python train.py --hidden_size=384 --experts_per_token=2 --d_expert=112 --moe_layers=[0, 1, 2, 3, 4, 5, 6, 7, 8, 9, 10, 11, 12, 13] --router_score="softmax" --routed_scale=1.0 --balance_loss=0.0113 --norm="rmsnorm" --norm_eps=1e-05 --learning_rate=0.0112 --beta1=0.95 --batch_tokens=32768 --max_seq_len=512 --train_tokens=389400000
Below are experts of layer 9 (counted from 0) of a mixture-of-experts language model. Rows are named router (the router's row for the expert), down (a neuron's output weights, with its number) and show model dimensions 192-239. Each number is 500 + 40 x the weight over its row's rms, rounded and kept within 0 to 999. Numbers have three digits each.
Before each expert's rows: "comes before" lists some tokens at least twice as common just after its tokens as in all text. This comes from a sample of Wikipedia text that the model never trained on. Tokens count by the router's weight.

# expert 2
comes before: ",", " (", " |", "\n", "'s", " =\n\n"
router:449575497518446479560522519525474537477444470463518526513501505508464452453463485524511488561524451430463434532556498496535486476597502543573535
down0:443514484473464556498436495545504494535472498486483466525533563435514545501473547564533568467559474583555505507477476541609507336451475556439480
down1:489486526540478574457518490490490547496459391495486467522540430419523475516534464500513560557536463536562447580486524482488542461458450425565533
down2:467480431521511543589543403455517522511513499544475451436449527555449545550554555459444467497542538514488562538485525505540555507487545434458445
down3:551504517510530537490478493516468479486534487559535523523538460511451569471480492508518533453472470526524516435572476474490483561482468492517551
down4:496523483503474524485535468446515428577545559441452430527435500502478403512488448458477452447476478497552476489450555455502506498477466526517453
down5:478512477490515499460538496559540395484465488487437474505531509496439502531486470537442540519469555506472478480469505542505536490524496494509591
down6:527548509488499524465468565505553471459503526488409457550543500480472482501475399510517519459565551487406503486501512458584543497512475543592521
down7:470571449501502494499495528581518453497566574507385519490442523564548552520554532477513443569550520428510536494451531535534561472474507583471486
down8:426425503507518515516484487455445488526525463547427522517413505497508536492494461499538491502517484531484489582443509526517468447443512547482486
down9:532517502464539496533504487514486480533575520529526498504491462463484587510484565475528562496422489486470525458498463468469557406440461487531523
down10:513501474584466480437491481475485510503431457466492479500493526464424492472435538499532495481570522527542522469496561535608445447534509534496502
down11:507486491510471507466544466404533511508457550464471545470496528530568516464499487518540571528454544545594501550484468563471611472486553481478513
down12:437515463457493477525544524484456533489511441408466364522476526458478524483527535464543513538465535497450503491468505523486422535462488499472564
down13:562470461540461443536526590489547500480515469510456504552467497590483546428453501474496499587435451473439496524481496503451598538531516526442435
down14:469427555529481411457535461482496488468443491514508525518520530457506465473474498503518479520483533586482538470471461631503558531559603571536545
down15:489442507513573504507558484470507468517469499559480496538521485531478495562444532482477526477511496554457553496438518539409477446492494479439491
down16:497520475517503496489509452554587493514515475545510456506478450487465519504559535489591442424528440594459487569496481559484490497409545410449406
down17:522527485511481471473444553512569482486529488538475503491539481505502454505535510483450490526525500473528481504434543439509506446483592589516502
down18:542557472500497451475490477494496577516549517502431510500539514545456505504487457552546452560529436548560510530478537513483545411482494477535543

# expert 28
comes before: ",", " |", "–", ".", ".\n\n", "\n"
router:435437440509490508452480496501473514432453489458491451484545544469488513425568443555521510523574531492534495552490498500456491514510536492442544
down0:493449523586483480471532413494516464479511537473513468533519473451503520442553523488446460479515524474517451557511522484525525540509555481464521
down1:472419537439429486461470484463445598513591537518461486508526453565476428547490549437495458425457491511462576522486559504542453459484528547531533
down2:487469479529508453411544540440500468465458545511499505558516508456595517385541582548429460489533488497478523487461519582518496513458566509473459
down3:459494491450504558479520531527530456542484486424481489525569527490501463492500535482483450614511507451506438493467521497507448532429515492518549
down4:522527491461445435487475482448522504505506508439455496526518478506479509468427574536518508472457434564484475457517446487501498503461481533547515
down5:510385473523591515497478500532502432545511487525496483482464556488532517461520468481479510464424445454468546497431528514550505452454488470451547
down6:545506444521437550558483451536523518514447479496552489570499506544536512471552449494461545531442505494483480537495392507441495556460489554483531
down7:483521465502476502444503466431478466438507516545512527553499508553531464506482551457482570478522545467510465503497426502469524460613609532506477
down8:534501570500409548587540436492478502430496438493490493490540484453535424427534462455413488495402561455497464503519518537538487481472509502513454
down9:459484520445480565455522488601458469490475417464443449481477506463506466467492461490459512526432525587500552482466513539502491479486505447448534
down10:458468508481469515497470524472489468477425519538535540415558448466552493506509541524484475420527519475501557477530552450518472478522519480494487
down11:532453477493447490426529517488458478569524526487513490490471476463494462523517516509471486447509487570521497407498454487530506473547506472522520
down12:467492483506487506522547456499450485505505485517464494445543572497517506486465467498500521508534452433456472476452500494518473490432527540498553
down13:452500476483546461522484486514453490530506440464486537538447570496467440475551488483514566494493499440546474545501564424551495521496428526479479
down14:478509518523458508486476471456484492531535492525539523487454544509433427578471510514462506390508530526537539554507463482547519519496550497559541
down15:536484408477474480490492521486503386545432458434463418532428526531490549543531489522500499494493511502514432521505522409555497493482466502504528
down16:396571513487464555490475457490486482545467507486441523554560481496523491515446517499371528514519463522479445599444470511458470550514494523500500
down17:473510505521591545470512484544408483528490470500464448493529476529523485509536479478466514516540482531555501473468517571475527523487537434455495
down18:432487440527569471485430444473484503534428439506552514464485535474524483505498516524553491469487494472568536481531463485436500474516539523517556

# expert 6
comes before: ".", "%", " |", ";", " |\n", "′"
router:500434487527450439452506535524569506478510475555430414501537500478558479477497516568530528453428503517467543452500474491529451425477515521473554
down0:439540456473511537489529513451522509505532453520490470496539566498460542542557527482503548494478513548516463493430498442530502502567491450461491
down1:482478461431469491444464423429511546473572548444477550493485463484546507474457530434482495530378540477504496465508496527477491555464506447575454
down2:466442438540461577496442389452472536529465489510558484501499476527489475545590529540525574506525527518491504491496429463514481595468538523538533
down3:524472548527509546475541454495452578442487529464510480464527523452435469569487512426455513456475453525460549515495420570527493524558527610505503
down4:550521513534499458427554566456471486485529519516486510497646457491503486551521450517464464506485409459581506445536502462483560548491437453523465
down5:448526516481528549438495518561491427501518480576529523466442473444527518515561456494426516490554438487528479556521441517471499497557498433509488
down6:481554523496568509559493475576474549420434494542514454510453509499495530506540548457515465511470513447539539464494527493535525532473434475519564
down7:536434478496461517530520505491495462525532521520524465507552468488528484489447541499473512487481570545478527498497529477479499520471532478498446
down8:514427514491496459503481451477478550508511459458430566496467495523512518529604466540512534450509451464534527512502460562501486525484495534544575
down9:489541468497454512523538520464508518423513479514529458470506528492504563475521479452455462464469520470534515493460520466561528490487480439455529
down10:537534476568526547512530535513576518467480499462498541514488528546470486429561512471462505528522446475551477468555448501538458445487511503539492
down11:511487583542514530522450524507566467462487491442478534547541472434471482426496468411479498483479431440505547487489478508473420556462474522509443
down12:546411502417431566464510493460482464498522536528560519547515562496484505561471539462525443534569401543441485444473442528472478508467525466470463
down13:481571514470466504533516502506449575483482489484491493525545530435507430561474566531520559541442463462497448459439458549502521479502439528396413
down14:610546502448453501427571501477457547526430474473543488504477435456541469518460460508503472563564531526510534453496457546505435503489485548473473
down15:535612510508461423517444546491505528437509504499526509457421505531462414472533543534490452447485559512454517519527471499572542512496511532430495
down16:491525499454457488439525450456450467504515512476495518543533474424522437529568468455517507524514537456536547471577454514525537494506492524462501
down17:517497457489470525465545495513477504536460485563487476470507515488496425482502575464527558547556516421557478526493490561515550526519524537493526
down18:453557528519588412508489605543475453477502474590447492543397483421533515507500544523450491517536520463541558482453526443511555502512512522539441

# expert 14
comes before: " |", "\"", " (", ";", ":", " |\n"
router:440506504478489425504452457540468426515495517520521497473495519500541481472524540467516458532537484486444503509563478524554514554437536497541454
down0:452473441555550501515498500471496419504468518476434597473486575518484534480467497502563444437514480523490494523583568515510476528512579522404512
down1:573509492534481580540471477591425485402409472487479508515440487474538527464542566509523472540528541473500487471526433504439501559502467481474483
down2:619414529506453503495508515460509528534572478495497467499515490517434505458497457539491473503532520465506548513570494493499517480480496499491504
down3:480436534443455516519535541476524566478489508514577455545557468442467486570453520591498512512500460485479506554514469492452458502474403516434529
down4:485504498481455495537513533459520491567584486517515491495493454455496498509567530437464537509573469506450532505527476527479503541482490557473485
down5:448524498422515520530472524563501501561544516496471462505585519500635494452462489557545498496543508476549540499506481503508472541477439501535532
down6:427485586367509543421466473437467550440477542461462482598511548550546523476505490505562492482512496550507518495514478478475507540497462545527530
down7:587463444471530523574510504528475520429488518472558538482410491556504467508490547478473547524470525505476587554449452559443459522433479512440447
down8:544524506518501405507439518506521555463465527489587553459495490547470440450405541455491533505442529525464431515471397534524568410541513508494485
down9:470553450542519558527461533478473460425550475571494531419528488504458496495520476496511489466555482488486533495508444509536454459526464484495534
down10:462451522467523505476467508506535520485468514499478434555480491469641498500509483518569527504471471510436554515519526529490474564565559446451495
down11:438515482463533524493541578484471508498527456479500446554391550560451502510472563471445425486501474457507492460506520443514485534504495480511451
down12:535445495449511546533452581568560570511530485556554508475508521457504450503485487592459503482483454501472537522450451510548424452493545545473516
down13:533550529514515505536508452505541471520506510520487506511596499430491453388436495549510453435502575526522494481618546509618544425526558500503475
down14:542489451517448479474483483460491501421545528499477542473456460480496471472435443456519467537510524476512488513402485529522516494548532450470428
down15:545496511428491468494491548496566555522568415465480542503457489482526511522482443506509535515547659520531485452539519436463482492536485431563496
down16:468505429527447450527531430449516463480494526429496535432503587467517540488525440562475485478483515566476488511540534467487502524591498496515597
down17:455465438573556558511467426500496489510538516479484494455473536505514431481440523502483480464560540471456515553559517486487465478452515597556518
down18:487567486413469481509468527502502488442484468536519540492532532531481488520563482495508520479423503543487465529566436611563551497516492511483505

# expert 3
comes before: " ", " the", "–", " August", " October", " January"
router:475481528421522504479498464475539544531527533501467507572493461447492477505477460492534531444563565482450475521544501488570518539481486528500546
down0:472482478433531555463489506503463548498623509495471495433451521494467481484519531491456564480517532426434408491520481456523422454475535504449495
down1:586472548512468498542485464578470536492486571531504464490515521442463506494494559438481465483579493473550459479636476447521495491553506547611535
down2:484464475445460442574484546494497559496506495451543492462494431488461572512550463471480490481571473587507477453480533507511464482429499473489464
down3:502425503509466472484534437509506454541506545481524499568482565518478475482532510433445501549517530543448530468452567486472501553492464498584439
down4:508486554418448485434493507454453508439513520467548538501493461469472476464488525429460467555396536414535504483537506571459461438430536452518556
down5:522474461567490387480509498520520521493479428477503525524475513523618494448488503484526497445430555527490470456567523533433543511532511520537453
down6:545492427463511486475545570546510551509500528458498518532487463507477520514520494499524541531484465443478469473557502531490520523480493452529482
down7:443457506511563557460517490488479475530517479525534457516593460527549465463481543494508543514479502476584491534556507483505447538446573490455479
down8:458390451466468503516516530512469551443521487523439538469415537538481526462484461543478547469515476505433497563503429579530500520392502440508499
down9:483543567480447531458521519504545454549557503504495452557444450450449541531511601503471512496484488434502499450514510502515461499427510495435430
down10:440505509485466480535488504495509535483461568523487513472569487491464582536435584453538553446535552552454403549467465474508539472497526538548462
down11:506475450486503438403501540485500475485544561422481478533417461512530475514558493571399524513467462498504486541513541559455493508485513489477424
down12:550579519495504544540561531537535477466458504542531495498475482543468429439534443485554514444517421550500502546527520528474566520482465522480437
down13:426499404505508478537510510417504550451490502496531461519532476510567435459420556471560522519572587463470534514540471471453486482541549464539605
down14:562465426533470518495521486456474540478538430509439461464540499427439451434464449581489525518524556546449483475575528478439471531451542526537540
down15:433533545511453532472496546506502379472561463426469509519542491522519522516485432477464523476546616510431550512508491554495511516445499455436508
down16:463436514522500530520532467458432518545525475511432459540410535507573490524486456472513503442566516488529475476499422476539544454478511522501518
down17:525490440527458475503563405505491501463462515492447525524581485479477573475509498472540435436492556590451464521482499511573421462504529529562464
down18:535439439549517513527460510520551466427453416492477498551460438540481455464458581496487511554515502525486528510567494511542427534472502584492498

# expert 5
comes before: ",", " (", "\n", "\"", " and", " in"
router:505515512590481454512478567457503517531466452452551509477560477516503486524583486497516481539420466498481521464521497561506496510497513491510457
down0:528491386509524489467487434448435443478402421551388465513561458494439461510501514476464553469524464489506524500508489462498527524532500432494542
down1:450495449465465483491510494492544480489395502490500531521487587513509480485502507514504443492543463528535569586576489503455525513453544512471513
down2:447485494535510496475571492485507563518465545443435483435503515516482512472483449455547516429494483494514499533542443459483542545525476497488537
down3:507527380447504472477469433387487470469437488440505517495485514488486529506477400481520562436572514464505520458538478444509526472471534489576494
down4:491470481560485443506515511508493426455485525474468518511475482484572476513544572423524504589502516514505490514520464523580527509552573565507535
down5:466521446511490548482503450469545528491525525424551473526478534497508530464468446539467535520570505488567441522446493525522415555552497562478500
down6:508536486465531514463530544481511549530478538488480435467514509531460499453554502520551513530422444515488424537419537526401479422488508508575494
down7:500422562487525534551525497447461470510399476486483487484469503534556488485505526468496445450464454510570476523556417437541539502516516473527535
down8:457560476456501564466534426479433539477532514530454439565526463496424508452450513513422511580484495482489459488461545584473529465462501449458496
down9:501484465522511481528490439438482551516539414577565481538520539510490560512527514512439439527473423489553481468442482482459471470485554501500485
down10:411446440456504554517511516564492502453462414409473410499487494496518544490597611498489465483514495542478561495474545470491520507508502492552486
down11:426582551445490577514503468521437498552532592542491503560517537548521529513541438456533500405473502542438588529492534515457478502406569529484493
down12:461527369414513492490562495474508465490526498543460535517525445532521422453522441514559480516446567475483505536544588564522527487453538504541476
down13:446483526463463442505530530470490479581469511519488434482500534448523493511508476507444463523495488516534457535511474454537462574469536518495518
down14:543455480506515537489553522395507498515504456509478471525550462497431492414450527480428460459540508462493503493463538553503510522421517482505484
down15:477501456603583558435474495488508520535544500522556549552488468542498472510511496501472460456515468468509458526508583517477507490540520520448454
down16:554502511534439494504465482530463516516540483521430519509580454464498522427506486497524533488435405512499497545462497479410413490415576492552548
down17:504490480510538550399489482528529543558455467450458418507504448559510605541581489496481543437448452455533467522464543489538507489479525522546513
down18:541475443470538525441426487547471476520542491465529386498535431530489519550508528462422558536543558534548515524444551495457482505539537528623546